python train.py --d_shared_expert=128 --norm="rmsnorm" --qk_norm=true --beta2=0.99 --warmup_steps=55 --batch_tokens=65536
Below are experts of layer 13 (counted from 0) of a mixture-of-experts language model. Rows are named up (a neuron's input weights, with its number) and show model dimensions 40-79. Each number is 128 + 32 x the weight over its row's rms, rounded and kept within 0 to 255.
Before each expert's rows: a language model's description of what the expert responds to; "comes after" lists some tokens at least twice as common just before its tokens as in all text. This comes from a sample of Wikipedia text that the model never trained on. Tokens count by the router's weight.

# expert 56
Description: Digits and X in model names or numerals like Super Bowl XL and Zastava 10, plus quantifiers such as all, any, each, several.
comes after: " ", "1", " (", " A", " D", " on"
up0 [ 58  94 131 159  64 132 144 128 129 115 123 112 156 195 133 100 151 145 105 105 106 183  82 158 118 121  93 153 141 146 146 166 115 146 121 138  86 113 134  97]
up1 [105 155 138 150 175 141 135 142 124 104  55  49 151 153 133 122 124 111 153 129 248 161 124 155 167  98 135 170 129 143 143 154  99 121  87  69 167 206 205 116]
up2 [141 128 140 137 149 139  69 148 136 106  80 121 134 167 104  83 115 120  72 119 134 159 111  14 142  75 153 159 115  93  95  76 104 130 138  87 122 126  78 120]
up3 [145  89  65 179 115 108 147 102 133 101  92 156 123 101 107  77 105 170 141  91 108 138 153 121 113 167  85  91 129 199 145 156 187 104 163 148 135 145  83 144]
up4 [213 166 132 157 123 124 141 120  84 150 127 140 101 218  69  86 167 111 162 143 114 139 162 122 126 107 108 115 215 131 132 143 144  49 127 132  95 149 109  86]
up5 [ 95 115 102 156 141 163 138 137 105 128 159 147 106 126  99 155 133 140 134 104 108  95  86  79 166 110  64 149 123 118 190 114 174 149 169 131 112 122 148 134]
up6 [111 120 122 129 130 142 147 117  90 101 123 149  92 134 106 173 129 133 163 206  95 180 185 144 117 215 141 115 127  93 139 177 132 107 173 169 114 131 179 144]
up7 [101 102 168 105  66 110  74 133 101 118 169 127 155 111 108 136 111 172 171 122 145 128 139 135  36 143 144 118 145  76  87  93 172 129 133 149 147 181 122  56]
up8 [111  73 144 131 108  96 136 132 107  65  93 177 135 129 117 127 187  76 105 120 120 108  92 173 130 114 111 115  66  86 152 139 149 145 137 101 196  74 148  91]
up9 [141 124 177 121 140 102 125 133  87 130 155 108  99 155 148 194  79 109 180  93 147 211 141 160 145  79 153 141  90 156 119  93 177 163 201 156  81 127 115 105]
up10 [146 104 126 100  51 104 170 137  67 138 100 134  94 145  74 179 169 143 106 155 167  91  89  93  66 113 148 116 128 189 162  94 180 123 145 122 127  95 137 144]
up11 [ 99  91 147  90  97 119 142 140  84 120 150  55 178 166 103 190 110 125 131 161 177 126 148 157 131  87 170 124  65 173 133 113 112 186 133  59 131 107 149 146]
up12 [ 90 180 163 129 114 222 150 121 141 151 146  93 176 135 135 154 113 162 123  77  85 141 130 116 114  95 168 100 150 139 160 121 149 158 167 149 173 121 125 169]

# expert 63
Description: Section and field labels in species, chemical and gene articles, such as Species, Genus, -idae, Order, Coleoptera, Chemical and physical data.
comes after: "-", "\n", ":", "\n\n", "==", "See"
up0 [147 119 119 114  98  88 129 150 127 101 152  99 142 157  88 119 197 104  85 107  81 126 142 138  90 117 104 103 137 107 167 120 116 106 107 149 138  88 134 169]
up1 [149 133 150  80 176 129  79 100 103 143 167 140 106 151 142 170 204 125 121 126  84 162  97 137 111 115 119 103 174 132 130 116 173  84 160 125 104 126 168 123]
up2 [141  67 160 173 127 161 159  92 135 117  55 137 139  90 176 108 158 116 198 109 113  70  94 136 118 201 122 153 147 102  90 135 162 122  86 164  98 125 145 110]
up3 [160 100 145  82 102  95  62 122 199 133 157 121 126 104 130  97 141 139 103 149 157 181  83 117  62  75 164 192 131 165 125 155 146 150 149 119 104 101 129 141]
up4 [135 103 136 159 163 130 162 171 132  83  87 189  88 128 101 115 193  81 104 101 124 146  94 177 209  74 166 137 156 137 130 128 179 123 100 167 121 107 124 155]
up5 [116 125 106 145 109 127 132 118 151  97  90 129  90 210 142 161 190 107 115 119 144 141 157 127 132 162 138  90 137 105 105 176 163 171 122 142  51  75 106 178]
up6 [145 163 140 126 102 125  89 170 143 123 113 137 171 171 133 101  96 143 111  73 135 130 106  97  98 168 152  79 133 166 139 124 139 178 150 116  99 127 213  80]
up7 [137 127 125 152 126 201 132 115 144  80 106 122 156 100 143 143 167  35 124 162 128 118 145 103 132 123 167 103 120 138 126 133  98 146 119 111 112 171 135 120]
up8 [124 118 106 126 179 164  82 127 184  47  83  89 130 147 136 123 127 134 127 179 126 178 167 124 103 109 145 112 108 139 165 128 117 134 148 109  74 142 125  91]
up9 [157 139 122  84 105 120  87 146 116 142  73 134 161 108 111 139 172 147  92 112  74 168 179 130  88 206  93 133  90 113 131  98 211 159 130 177 109  80 132 182]
up10 [113 168  93 134  79 163 168 147 133  87 127 157 113 164 125  97 128  79 139 124 121 156 158 162 108 105 111 154  95 133  60 114 155 133 125  80 120  76 160 171]
up11 [140 162 162 111 130  91 107  92 119 153 134  92 147  85 165 155 158 155  58 141 145 118 128 176 119 175 157 106 129 123 147 166 108 163 180 153 134 163 142 136]
up12 [113 115 130 118  99 108 135  85 187 123 109 123  79 135 169  45 111 145 127 132 124 127 133 134 153 186 217  46 121 162 145 168 170 110 126  70 111 163 118 143]

# expert 7
Description: Single digits inside numbers in tables, scores, years and times, plus spelled-out counts such as five, seven, few.
comes after: " ", "1", "2", "3", "–", "4"
up0 [134 186 122 103 142 113 151 134  91 159 156  97 170 121 128 102 154 161 103 169  75 119  96 159 148 219 166 126  82 152 132 117 173 147 116 117 121 171 191 108]
up1 [141 136 130 153 172 144 149  97 132  63 180 147 144 128 124 177 139 150  82 129 174  84 105 129 116 102 139 120 115 180 167 135 124 111 119  68 116 140 177 117]
up2 [ 65 126 142 112  74 136 121  55 107 181  91 118 168 127 156  99 148 131  60 103 186 137  74 148 144  85 112 105 145 124 103 105 144 163 172 129 110 136 144 164]
up3 [ 93 114 147 106 131 122 131 134  97 139 120 130 164 130 104 171 184 121 161 120 131 164 130  78  97  98 169 109 159 104 165 140 219 172 109 113 190 144 117  12]
up4 [132 136 102 174 171 186 152 108 141  94 119 122 118 115 108 114 156 185 137 102 159 144 159  94 154 132 144 205 103 126 120 178 119 123  97 205 131 114 146 132]
up5 [ 62 126 159 144 170 118  61 106 108 140 173  93 157 173 119 143 149 143 118 165 148 100 156 183  78 174 125  87 132 136 108 144 153 105 159 167 134 104 138 101]
up6 [108 178 177  92 123 137 171 112  53 169 102 113 118 141 126 115 150  95 152 167 142 149 142 133 179 140 158 139  76 151  82 178  89 135 113 102 148 130 126 159]
up7 [147 123 109 173 120 133  96 134 135  73  99  93 139 157 117 168  67 114  64 116 141 154 127 162  47 171 149 109 133 127 133 153  71  91 144 121  68 176  84 118]
up8 [172 103  83 130 169 114 114 108 110 121 112 129 112 103 158 125 178  65 122 193  89 108 128 149  84 154 170 106  90 175 125 129 130 127 148  80 130 129 209  82]
up9 [129 115 118  97 189  95 153 115 188 132 139 152  83 176  79 127 123 106 118 175 113 156 120  97 152  93 162  90  89 107 106 145  77  87 131 101 104  47 115 153]
up10 [103 119 160 104 197 144 123 110 149 102 182 114 118 114  53  60 146  55 193 175 123 148 177  76 151 111 140 116  98 179 120 161 140 185 129  69 164 126 182 115]
up11 [110  56 117 143 157 137  64 127  73  86  93 147 104 162 151 128  84 125 135 146 184  87 172 133  68 108 148 167 140 142  96 131  56  95 100 119 148 124 138 112]
up12 [129 191  96 104 172 154 104 134 128 182  99 154 130 140 134 158 132 102 151 171 102 174  99 152 121 102 112 130 128 129 143 157 103  91 173 139 158 108 157  64]

# expert 9
Description: Column-header words and cell-starting tokens in sports, election and roster tables, such as Position, Votes, Candidate, MF, and age digits.
comes after: " |", "|", "-", " |\n", " No", "–"
up0 [178 155 185 147 145 154 112 161 147  95 135 162 132 102 148 149 154 166 118 131 127 186 137 125 144 128 134 104 203 151 120 106 103 136  98 177 148 176 113 146]
up1 [150 159  91 126 150 120 126 118 194 154 134 137 195 116 132 140 134 122  67 158 140  99 171 114 152  62  66 118 157 189 178 110 117 195 175  79  96 109 117  87]
up2 [189 104 140  95 179 132  70  64  94 161 196 150 114 100  87  79 153 164  63  92 104 110  83 142  73 145 131 189  96 127 143 102 163 120  99 126 165 113 125 142]
up3 [155 187 108  87 115 176 185 114  92 124 164  85 223 162 159 122 142 164 119 143  71 178 161 101  87 145 167 152 150 154 117  80 175 175 159 118 127 169 102 135]
up4 [160 103  98  83  88 153 139 131 156 147 144 147  92 167 144 185 101 128 162 105 105 138 108  78 136 118 124 139 145 113 131 142 125  91 148 150  96 177 100 159]
up5 [110 128 101  80 177 154 140 123 138 137 190  93 146  78 118  79  75 138 135 106  86 103 108  75 120  49 105 125 172 136 187 195 112  91  84  97 165 156 147  58]
up6 [116 139  89  95  93 184 197  75 128 160 123 129 139 125 106 120 124 127 127 114 172 148 129  55 126 110 127 120 126 128 151 123 127 159  96 147 112 120 178 123]
up7 [134 178 142 124 172 187 158  15  98 115 136 164 125 153 149  96 100 112 141 158 127 145 170  72 102 101 151 118 141 142 143 138  96 107 162 168  99 121 100  76]
up8 [134 171 167 141 170 113 160 139  52 160 142 148  83 102 136 136 122 193 132 104 175 169  91  80  62 116 150 119  64  84 132  98  89  92 164 165  71 113 129 117]
up9 [111 115 132 120 112 126 182 144 218 121 103 136 144 135 149 102 134 137 110 159 124 135 151 102 156 130 101 110 141 157 125 142 131 157 147 156  85 135 106 122]
up10 [188  84  85 168 114 112 108 141 114 134  93 147 155  96  98 166 165 155 114 193 110  80 132  96 180 173 193 139 137 129 117 156 149 106  52 170 112  72  97 104]
up11 [123 149  95  71 185 187  90 155 117 115 122 106 154  88 153 182 147 193 156 150 119 148  96 125 145 192 176 117 109 111  99 158 188 148 138 143 149 105 143  98]
up12 [120 129 161 124 141 108  65 110 161 125  71  95 107 186 155 126 130 145 172 121 152  80 134 151 175 146 118 119  80 153  98  84 126 192  79  87  90  85  87  91]

# expert 8
Description: Pipe separators, section headings (===, ==) and column headers in sports result tables, such as Team, Score, Pts, Pos.
comes after: " |", "|", " |\n", " |\n\n", "\n\n", "=="
up0 [129 126 170  40 153 134 122  99  76  54 105  99 124 145 168 145 138 160  69 130 115 165 163 142 135  91 157 167 135 130 125 139  78 129 109 134 144 128 138 224]
up1 [130 213 152  82 146 126 121 152 120 104 191 148 188  93 116 150 117 237 142 109 110  92  90  77 127 137 133 107 126 123 125 145 109 103 175 116  94 101 151 143]
up2 [138 101 127 154 138 106 122 142  90 124 136  91 138 130  98 128 118 111 114 156  63  78  83  76 139 103  86 112 141 108 109 162 131 172 104 146  73 114 167 125]
up3 [162 121  96 137 108  95 126 124  91 163 171  88 111  97 136 106  94 123 113 143 193 105 145 102 136 150 124  82 127 161 155 162 131 162 128 148  91 159 169  89]
up4 [122 103 126 143 136  36  99 131 169 175  88 148  93  83 149 124 155  70 121 153  78  92 135 104 122 178 156 157  74 115 132 192 143 172 165 112  76 143 105 139]
up5 [ 86  58 126  39 125 161  94 127 154 110 146 220 150 134 102 155 103 132 118 169  97 136  97  86 145  98 107 115 161 115 125 119 138 152 130 144 101 129 110  90]
up6 [115 203 182 199  88 127  94 148 111 143 117  97 128 112 133 168 162 155 178 180 177 141 126 151  76  94 100 161 107 153 114 119  70 132 154 102  82 119 126 133]
up7 [ 72 126  69 149 200 110 155 138 127 149 122 121 124 150 108  78 148 180 133 140  88 138  92 127 149  88 151 156 130 112  79 106 102 145 178 160 135 163 125 102]
up8 [170 108  87  98 138  98 146 139 191 120 122 171 146 178 124 126  72 139 133 146  48 120 128 124  87 199 124 125 152 125 155 166 166 139 184  79 121 129 185 126]
up9 [162 223 110  99 156 176 183 106  79 102 141 152 114  92 105 141 190 176  88 113 174  60 142 132  94  65 114 131 159 152 142 122 136 188 109  86 163 154  74 134]
up10 [127 116 115  63 152 138 114  76 116 128 139 111 112 173 111 129 132 163  97  75  94 163 151 113 123  94 109 126 149 158 134 141 154 158 143 111 163 109 150 130]
up11 [178 173 142 158 183  89 117  95 205 106 112 105  48 148 195 155 150  87 163 138 113 151 160 119 146 202 109  81 122 107 127 185 107  97 179  99 153 139 173  97]
up12 [101 199 162  90 118 120 153 195 138 127 187 100  78 108  96 129 144 155 196  55 120 151 123 161 130 202 140 147 133  91 121 139  94 159 148 135  74 150  47  93]

# expert 40
Description: Space tokens before numbers in tables, scores, dates and vote counts, plus dashes, degree, currency and plus/minus signs.
comes after: " |", "0", "|", "9", ":", ";"
up0 [ 67 168 145 187 158 112 149 146 169 139 112 130 102 111 132  95  99 110 159  90 121 131 130 102 141 140  85  97 129  97  98 115  82 129 151  77 144 140 159 169]
up1 [132  82 114 197  94 139  67 113 159 117 166 186  80 126 153 158  98 115 112 136 102 167 155  98 147 141 129 137 145 183  82 156 137 137 135 149 130 148 160 130]
up2 [171 121 140 166  84 131 125 134 131  77 167 147 154 123  59 124  80 101 117 154 109 122 129 154  99 112 131 160 116 111 165 100 114  64 161 129 141 101 137 145]
up3 [103  87 151  81 147 104  96 103 153 107 120 121 142 165 129 102 173 126 112 161 138 139 148  98 128 141  90 156 104 168 111 130 109  90 135 140  53 151 103 116]
up4 [171 120 171 143 125 131 133 124 124 102  77 112 229  93 105  99  68 121 100 133 139 157 105 113 146  66 123 119 175 116 156 117 180 122  98 163 108 114 130 128]
up5 [129 124 123 127 101  83 185 134 153 104 157 152 147 113 128 126 131 117 129 106 141 152 115 155 104 142 139 130  60 156 161 120  96 128 111 120 146 132  97 128]
up6 [124  85 141  84  62  92 182 144  88 163 114 114 148 108 178 156 137 138  98 147 118  96  54 144  96  85 189 116 131 135 155 127  60 148 134 143 110 154 139 165]
up7 [145 113 108  91 135  99 123 141 102  63 101 153  88 196 164  93  68 102 162 146 135 167  94 156 177 137 185 116 100 115 103  99 142 132 133 180  94 177 173 157]
up8 [130 111 132 149 145 178 105 109  49 131 151 123  91 121 133  62 123 136 166 118  92  93 134 147 105  98 166 141 120 125 136 118 141  65 130  98 181 102 130 108]
up9 [109 140 140 130 134 147  75 161 107  92 112 122 190 133 145 138 172 110 150 146 177 176 227 108 118  89 126  84 168  87  76  85 161 155 158 101 123 101 131  62]
up10 [ 92 140 172 111 178 188 149 138 127 138 107 125 108  75  99 186 115 131 182 115 132 140 117 165 114 189 119 177 117 157 144 120  98 130 110 195 119 142 137 160]
up11 [119 135  83 184 149 153 117 179 163 115 101 170 125 106 124 113  91  80 175 204 174 138 132 138 120 181 135 134 112 137 173 108 136 108 141 122 203 144 111 109]
up12 [116 153 106 163 119 184 146 104 104 120 175 141 120  89 122  87 127 143 157 129 152 138 104 199 124 119 155 149 164 153 134 118 135 146 147  78 134 181 109 170]

# expert 38
Description: Digits inside measurements and coordinates, such as elevations in m or ft, degrees and minutes, and table figures like vote counts.
comes after: "1", "2", " ", "3", " (", "4"
up0 [ 55 127 174  50  61 125 130 140 107 102  99 117  99 124  81  90 144  46 140 119 111  81 126 129 102 182 139 173  78 110 166 114 115  98 172 169 139 172  80  88]
up1 [128  84  60 117  93 122 134 186 136 110 160 129 162 176 159 114 102 156 138 190 132 163 126 161 126 205  86  72  89 106 166 133 143 134 118 134 143 153 180 134]
up2 [145  83 135 155 138 137  81 145 116 113 104 148 141 150 111  88 148 214 124 129 158 103 152 151 121 122 166 154 122 104 122 113 163 139 138 173 121 130 149 118]
up3 [123 104 110 126 161 159 158 124 168 124 102 153 143 117 107  86 151 170 118 131  95 131  92 169 151 102  80  90 113 184 151 163 132 150 168 104 141 174 117 125]
up4 [103 142 111  73  51 126 129 181 101 126 120 168 110 171  99 135 147 107  95  85 111 175 113 161  98  92 161 117  65 131 153 110 125 158 105 120 159 131 157 161]
up5 [117 132 191 105 130 107 180 123 125 157  31  71 170 135  94 159  90  76 113 152 129  85 134 116 190 108 119 109 121 116 128 165 200 142 104 171 133 131 146 101]
up6 [115 160  94 125 133  96 128 120 157 114 119 126 180 114 133 123 184  87 125 114 132  66  56 132 150 137 114 135 152  85  83 193 160  71 197 130 124 141 121 112]
up7 [122 121 137 146 220 143 161 140  73  74 148 144 195 124 128 140 142 105  88 164  90 130 175 107 142 131 109 102 143 177 174 140  86 109 170 183 155 132 113 101]
up8 [138 138 106 100 184 108 172 165 121 165 107 122 115 122  94 119 173 117 138 115 116  94  84  60 132 178 160  84 111 154 129  85 163 130 132 154 144 141 162 146]
up9 [111 134 102 168 134 113 100 148 144  91 121 129 134  98 126 186 118 142 189 140 144 107 216 144 111 125 131 128 132 100 121 148 119 123 157 142 181 157 173 138]
up10 [152  91 128 162 189 138 157  86 134 108 108 126  54 152 104 123 157 116  55 144 116 106 145 121 143 154 138 171 100 157 175 131 134 168 170 125 133 147 149 163]
up11 [ 70 146  98  95 126 154 157  43 149 132  78 194 116 134 109 112  99  47 141 125 130 163 112 107  73 128  98 114 122 154  80 117  95 118 126 214 129 139  93 130]
up12 [ 96 118 148 126 165 143  49 116  65 134  51 161 100 162 139 137  82 139 146 123 132 126 111 137 111 166 118 156  97 133 161 146  73 140  91 137 129 133 147 104]

# expert 62
Description: Words and separators in sports match reports and results, such as on, won, scored, losing, and semicolons between scores.
comes after: " ", "–", " |\n", " he", " He", " Racing"
up0 [121 151 146 149 130 167  91  88 122  96 115 171 119 129  63 128 136 143 145 147 140 118 117 129 153 106 168  96 132 152 162 156 180 163 182 170 121  95 113 193]
up1 [ 91 173  97 136 145 180  76 132 115 110 114 160 101  85 192  77 141 139 181 138 140  96 138 142  89 177 160  98 137  95 142  84 110 169 149  64 131 145  88 155]
up2 [114 120 176  46 116 115 136 132  96 158 140  88 182 162  96  67 105 137 130 123 127 144  80  89 112 122 126 109 135 130 135 158  90 131 160 116 127 135 110 104]
up3 [ 76 128  90  88 128 113 171 136 145 175 127 132 151 183 102 126 110  94 150 174 138 139 190 114  91 120 116  35 147  96 128 146 119 120 145 143  61 182 101 181]
up4 [117 174 161 124  82 142 122 145 170  95 121 159 153 105  94 111 166 125  97 161 114 114 168 136 101 131 136 156 131 200 133 167 147  56 129  83 105 132 119 176]
up5 [ 70 133 135 179 155 135 200 109 125 131 138 106 146 199 118  64 129 132 121 137 194 185 149 119 144 112 138 127 156 158 100 111 142 146  80 168 183 142 105 109]
up6 [130 145 117 126 101 173 119 180  91 116 126  87 143 106  28 109 162 144  89 126 126  84  77 134 116 177 182 104  79 133  91 118 106 125 163  74 126  74 109 169]
up7 [130 141 124 115 147 179 101 187 133 101 187  64 124 135 143 123 114 165 109 120  95 180 154 163 160 129 107 109 176 195 160 109 125 129 105  82 133 126  95 113]
up8 [ 39 154 122 108 164 194 238  81 105 120 188  81 125 153 147 153 161 118 114 190 111  52 117 127 117 122 151 125 123 139 156  82 141 122 109 123 172 129 119 107]
up9 [138 133 116  95 102 166 103  68 145 136 106 129 110 166 151 191  78 181 123 168  83  76 151  70 135 162  84 110 134 101 116 122  90 141 183 103 142  71 123 142]
up10 [128 105 149  95 142 101  77 138  67  97 129 155 179 125 127 138 100 144 126 184 126 116 132  70 171  55 145 121 118 113 124  92 163 148 139 141 129 165 150 208]
up11 [191 157 183  62 193 129 122 143 195 143  96 145 110 145  59  94 101 112 108 153 125 113 147 127 101 162 128 106 154  60  77 120  35 170 161 145 136 126 165 137]
up12 [111 157 139 161  97 167 137 110 136 143 147 188 128 132 145 160 152  55  49 133 127 154 119  99 137 104 169 151 100 123  78 135 124 127 110 124 134 147 139 127]

# expert 4
Description: Digits, minus signs, dashes and percent signs inside table cells of sports statistics, election results and census figures, e.g. .271, −3.0%, 2,850,000.
comes after: ".", " |", "0", "5", "6", "4"
up0 [110 202 147  92 130 218 126  64  85 105  74 142 130 113 115 141 155 132 107  87 139 130 155 182 126 144 103 131  95 114 104 177 144 136 114  87 182 143 148 102]
up1 [183 169 164 153 164 148 107 119 101 146  91 124  63 170 106 170 156 117  99  76 109  71 125 123 153 132 161 120 153  99  75 172  98 117 156 138 185 123 114  84]
up2 [140 121 102 117 144 141  49 106  90  73 122  96 108  99 164 154 193  89 175 113 138 151 120 150 160 113 108 130 116  94 138 147 141 100 108 138 103 109 192 137]
up3 [106  89 150 147 127 138 125 132 181 136 129 181  98 115  95  93 130  81  81 158  94 136 130 116 212 150 130 121 137  84  92 145 134 172 136 188 197 102 104 113]
up4 [166  99 184 107 147 163 102 162 116 116 113 129 154 117  90 123 156  75 162 104 104 162 120 116 195 115 103 155 122 136  68  56 130  98 108 193 153 150 116 123]
up5 [128 129 129 105 114 135 125  78 187  84 133 130 196  94 149 115 125 132 135 133 107 110 122  69 112  94 121 109 159 111  78 170  53 132  94  81 160 141 112 142]
up6 [ 89 146 177 108 184  89 101  97 162 151 132 109 129  88 101 110 147 106 105 122 120  85 106 154 136 115 187 165  92 158 169 167 144 118 206  84 120 151 172 156]
up7 [152 138  55 134 110 173 148 120 115 133 202 139 105 131 130 116 131  88 145 114 137 105 126 115 143 121 132 104  58 136  52  91  68 128 148 138  93 133 150 165]
up8 [138 180 102 144 111 194 137  97 116 111 128 141  99 136 134 163 163 150 128 159 122 119 159 115 100 166 126 184 108 147 126  78  94  88 149 112  83 157 117 154]
up9 [108 174 117 118 114 129 126 143 122 126 105  96 138 117  95 134 190 116 147 164 167 120 140 141  99  70 149 159 110 161 106 157 144 121 118  98 129  49 125 117]
up10 [162 155 156  93 200 166 125 169 167 133  67 128 121  74 172 130 130 110 155 101 121 168 129 137  96 162 143  56 103 126 157 119 191  97 142 147 167 102 119 100]
up11 [122  94 150 132 145 137 118 114 165 130  94 120 144 156 107 166 152  90 145 180 104 155 109 170 147  84 145 114 138  78 129  64 181 179 135  92 149 137 133 148]
up12 [135  93 179 149 129 193 103  89  97 148  71 130 147 150 115 152 162 100 144 143 149 154  86 164  87 181 105 128 100 178 132 127 138 113 189 149 121 208 147  85]

# expert 36
Description: Opening quote marks, brackets and dashes, and the first letter of narrative verbs after a subject, such as th(anked), b(lew), r(ated).
comes after: ",", " was", " to", " and", " he", " is"
up0 [127 149 114 158 172 114 161  74  94 154 128  89 133 132 163 167 154 145 124  84 122 105  99 133 129 129 137 116 159 156 142 130 123 163 180 136  84  96 175 141]
up1 [175 144 115 111 119 117 143 140 145  88 130 103 136 206 158 113 129 119 202 129  95 161  72  95 125  68 150 144  81 136  41 135 129 122 155 122 137 119 120 103]
up2 [176 118 143 184 147  96 171 126 143 164 107 209  81 116  41 134 126 125 172 134 138 156  82 115 176  96 138  96 110 106 123 145 130 159 125 125 150 133 124 140]
up3 [121 109  77 154 114 153 122 122 138  27 155 191  94 104  72 122 135 100 110 183 112 171 136 140 126 133  48  75 121 126  56 149  90  84 212  79 116 182 114 121]
up4 [193 104 130 125 178 160 131 153  98 133 140 102  71 133 131 124 107 161 127 149 133 150 130  88 104 110 131 104 108 110 127 152 140 125 126 112 150 161 146 126]
up5 [121 177 123 122 104 193 132 158  97 155 136 112 142  71  70 158 150 144 122 126 167  76 136 144  79  71 118 107 141 148  83  87 134 133 169  91 108 144 129 101]
up6 [113 179 136 119 102 108  94 158 152 115 145 141 132  60  98 139 107  75 187 140  57 167  97 120 104 123  83  59 128 142 104 149  76  60 187  99  63 103 115 131]
up7 [137 170 104 116 138 125 116 118 151 133 187 178 133 114 112 152 170  71  70  83 121 138 136 104 116 121  47 133 132 193 108 153 150 191  71  93 142 171 120 155]
up8 [ 43  90 166 148 129 126 129  94  92 118 156  58 136 171  96 157 181  43 129 152 131 117  92 109 114  99 151 102 165 118 155 106 115 123 184  82 145 162 114 115]
up9 [125  96 118  65  91  98 100  89 150 122 164 178 137 137  76  93 227 162 142 182 115 169 130 133 166 104 129 104 108 102 137 125 114 110 158  89 150 109 148 148]
up10 [126 129 127 142 110 122 121 142  71 131 103 137  97 123 129 146 100  78 127 120 187 172 135 173 126 106 147 113 117 142 152 165 101 129 115 144  90 121 147 118]
up11 [156 195  94  75  86 124 155 160 129 133  77 140  97  82  75 104  94 133 105 144  94 130  78 113 131  86 152  95 234 152 124 112 163 142 115  88 180 153 129 142]
up12 [114 159 106  65 152 148 117 106 119  97  95 103 149 161 129 171 105 145 117 135 136 130 144  70 192  83 139 154 113 105  53  79 130 127 175 180  77  97 178 129]

# expert 5
Description: Digits inside multi-digit numbers, mostly years after a leading 19, plus table figures and coordinates, e.g. 1956, 1976, −127.
comes after: " ", "9", "1", "0", " (", "–"
up0 [122 125 133  96 114  68 129  86  64 183 121 184 200 132 114  96 126 193  89 105 110  92 103 142 142 156 166 108 135 143 129 125  78 140 160 149 129 120 101 172]
up1 [107 135 145 140 161 143 109 150 119 177 118 133 142 171 167  87 196 129 142 131 159 106  93 138 115 141 163  91 163 123  73 113 148  88  66 155  92  89 143  98]
up2 [103 167  86 133 197  77 111 100 138 131 127  99 123  92  90 162  88 145 147 119 147  97  89 122 112 178  84 122 123 118 147  90 107 120 151  98 178 156 153 122]
up3 [182 172  46 153 172 174 139 135 132 122 194 107 143 135  98 155 111 147 130  85 179  77 101 150  75 100 123  98 147 140 103 136 149 151 135  61 100 108 144 160]
up4 [ 96 195  92 138  60 153 109  78 141  79 150 145 127  90 154 149 120 104 127  61 117 143  54 113  91  38 148 136  97 106 117 114  88 119 180 107 155 119 140 178]
up5 [136 156 150 155 172 174 155 151 109  68 160 165 126 101  88 102 133 109 124 117  85  94 130 107  99 100 110 135 150 128 173 188 132 196 139 150 159 144  85  80]
up6 [134 103 145 103 105  99 184 125 174 175 134 151 144 126  59  73 184 161 154 176 132 140  89 197 126 133 127 154 144  78 161 128 130 173 121 115 122 130 108 130]
up7 [122 132 145 134 126 138  93 136 204 134 126  79 129 102  73 115 183 126 133 143  82 151 110 181 151 143 118 129 119 133 135  73 216 173 150 151 185 151 150 109]
up8 [152 101 149 153 161 204 123 184 137  84 181 124 112 170 178 148 147 158  51 128 131 131 118 107  86 166 131  90 119 144 168 102 159 190 150 131 147  71 155 148]
up9 [155 139 137 117 156 134 126 134 146 141 124 113 114  99 158 178  85 113 144 147 154 146 167 110 112 114  93 128 132  94 157 157 142  79  86  95  94 110 125 111]
up10 [138 147 137 100 154 144 142 149 121 115 136 135  91  76 105  88 125 135 107 118 125 116  60 149 112 129 117 171 139  92 124 129  82 117  97 127 177 126 167 156]
up11 [155  83  97 102 145  94 192 128 105 150 105 124 103 100 150 196 135 117 145 119 133 114 165 143 126 107 131 154 135 120 118 174  95  87 139  66 105 117  96 136]
up12 [165 125 119 105 133 131  82 112 231  95 129 168 107 170 183 155 144  85 125 108 124 173 152 159 143 193 126 139 171 131 111 240 167  99 133  85  96 121 121 117]